config.toml
routed_scale = 1.0
balance_bias = true
head_dim = 128
norm_place = "pre"
init_std_qkv = 0.0157
init_std_up = 0.0157
learning_rate = 0.00305
weight_decay = 0.042
max_seq_len = 256
Below are experts of layer 2 (counted from 0) of a mixture-of-experts language model. Rows are named router (the router's row for the expert) and show model dimensions 128-191. Each number is 128 + 24 x the weight over its row's rms, rounded and kept within 0 to 255. Numbers have three digits each.
After each expert's rows: a language model's description of what the expert responds to. This comes from a sample of Wikipedia text that the model never trained on.

# expert 2
router:114153134104164113103099147102159135133144123122121139162148088138150191110132144131137119147144148136122123116114113127129133144156128131161188119144152174132120152159154161149090079118135117
Description: Hyphens inside compounds, opening quotation marks, and first pieces of split or foreign words, such as hunter-gatherers, "the, sc-lerosis, de.

# expert 10
router:127148090051144134124196141128178131117134116076091123104128070108167155145094178086139130111136114125120147140115137117128149143152152110147151114073134160100121116158172133089149141140142165
Description: Middle and final letter pieces inside rare names, place names and species names, such as Beershe-ba, Ita-ska, Nem-eg-t.

# expert 8
router:121120146113162117124120126125105083125155136119119117146155127163134119120160122082154090143163158156118120155171141119123137134142107101099095093172069142124138100151167168107099097160130169
Description: First word or piece of proper names for people, places and teams, such as United, South, John, Montreal, Salt (Lake).

# expert 5
router:153133115122114116108141147151115063111153089100129115151142118121121148141135115137126134134122101147124132134117141127099144106106125125172136144099122121139161138093149145144141128141155154
Description: Label nouns before colons in infoboxes and taxonomy lists, such as Elevation, Family, Script, and nouns like area, km, ft, Party.

# expert 3
router:123121147133142134129153138144097150135125129088164125154132113145150105126141104123093074134147134157158143132116157103102129138121155083105140121122122109114108118129140138115110095167122115
Description: The after prepositions like in, of, at, and time conjunctions after, before, during, when, while; also years in dates.

# expert 1
router:138129115108150129104175140170135118147133147135120136121125178139122156138137126095131098159155111166116147113140158142137072167113121143104153114114131123165091127185118114135123134131108121
Description: Dashes, colons, commas and table pipes in lists and infoboxes, plus linking words like with, including, had, has.

# expert 9
router:096128092104140136131153174123123106102102105143144105174075150154152131133099114126114128133141116105118153096190148135091130157129113113166135142144100130119073145162122126113108139140116149
Description: Verbs and action nouns after was, to or the, with endings like -ing, -ed, -s: used, released, born, stated, place.

# expert 11
router:104160171149152139120136135161120149124123124139092108191070141109132135121144156133124139147147075124132167143163143123094108112142169177127118137052137137119130126132089203120115101149129105
Description: Articles a, an, the, empty space cells in tables, and adjectives following an article, such as regular, important, New, two.

# expert 4
router:133157155133125088118146141118132095139091124115178160106169112119099142094141120093115113161121103103135145107176119150116102129169159106135133170107128117138096109132144164134125134113133130
Description: Conjunctions, auxiliaries and infinitive to in running prose, such as and, was, is, to be, can, also.

# expert 12
router:127130148093153108130098136162097109119134107074158107154087145144134113110108118138123114161126150153129151133108118111106118105149147106131158103085132159175119099118164088138130138146141163
Description: Numerals in table cells, statistics, coordinates and ISBNs, especially after pipes, such as 0, 509, 2, 5,776.

# expert 13
router:160152129116122109146139120130137102104128112088132140152144096156146080099167100093125118151125144110121183113145139158133077072129138091129096149152156122095181130137124134122110147126148126
Description: Sentence-final periods, opening parentheses before acronyms, and capital initials starting names or abbreviations, such as (CDP), W in Wrangel.

# expert 15
router:144141145072179143140137191148145125139169106146133102150101129077177102121124103132149159103148133125139155125116143132109123105161145080153133123126128159137093069078143100095044128091143127
Description: Plural s and es endings, closing parentheses, and == heading marks in section titles, such as buttocks, years, States, ==Family==.

# expert 6
router:111200121126174136146155125129121149134127111094130136155148150174139105138114107111128095118115158126151153147142182158116088105141127104090168094096139102117079105092152128122136101092141154
Description: Column separators | inside tables and semicolons ending list items, plus subject pronouns and clause links like he, she, who, but.

# expert 14
router:122122134139133103120150146114112104103124124131135119142139135147146125135110139141135129132165132171119102159103138108106111169103132102122115152128157130091141141134106129111098146195134160
Description: Prepositions of, in, at, from, on, often in titles and phrases like Speaker of, Annals of, plus possessive apostrophes.

# expert 0
router:152147156128145128120128120150135099124143159073130125103147153097136143138109129087111110126117137129156125145152158156106105135102115108145149129149124113154104101147162213117127141138144156
Description: Commas after clauses, place names and list items, plus day numbers and month names in dates, like Warsaw, Poland; May 7.

# expert 7
router:144135112153145123123158149134133106131175113121140102164078165131119171142102112150124141113150179129099177084117153133153121102123132158134177139169088149097097152130161144111080111131133136
Description: Line breaks ending list items, headings and table rows, and single capital letters in codes and abbreviations such as MLW, PATH.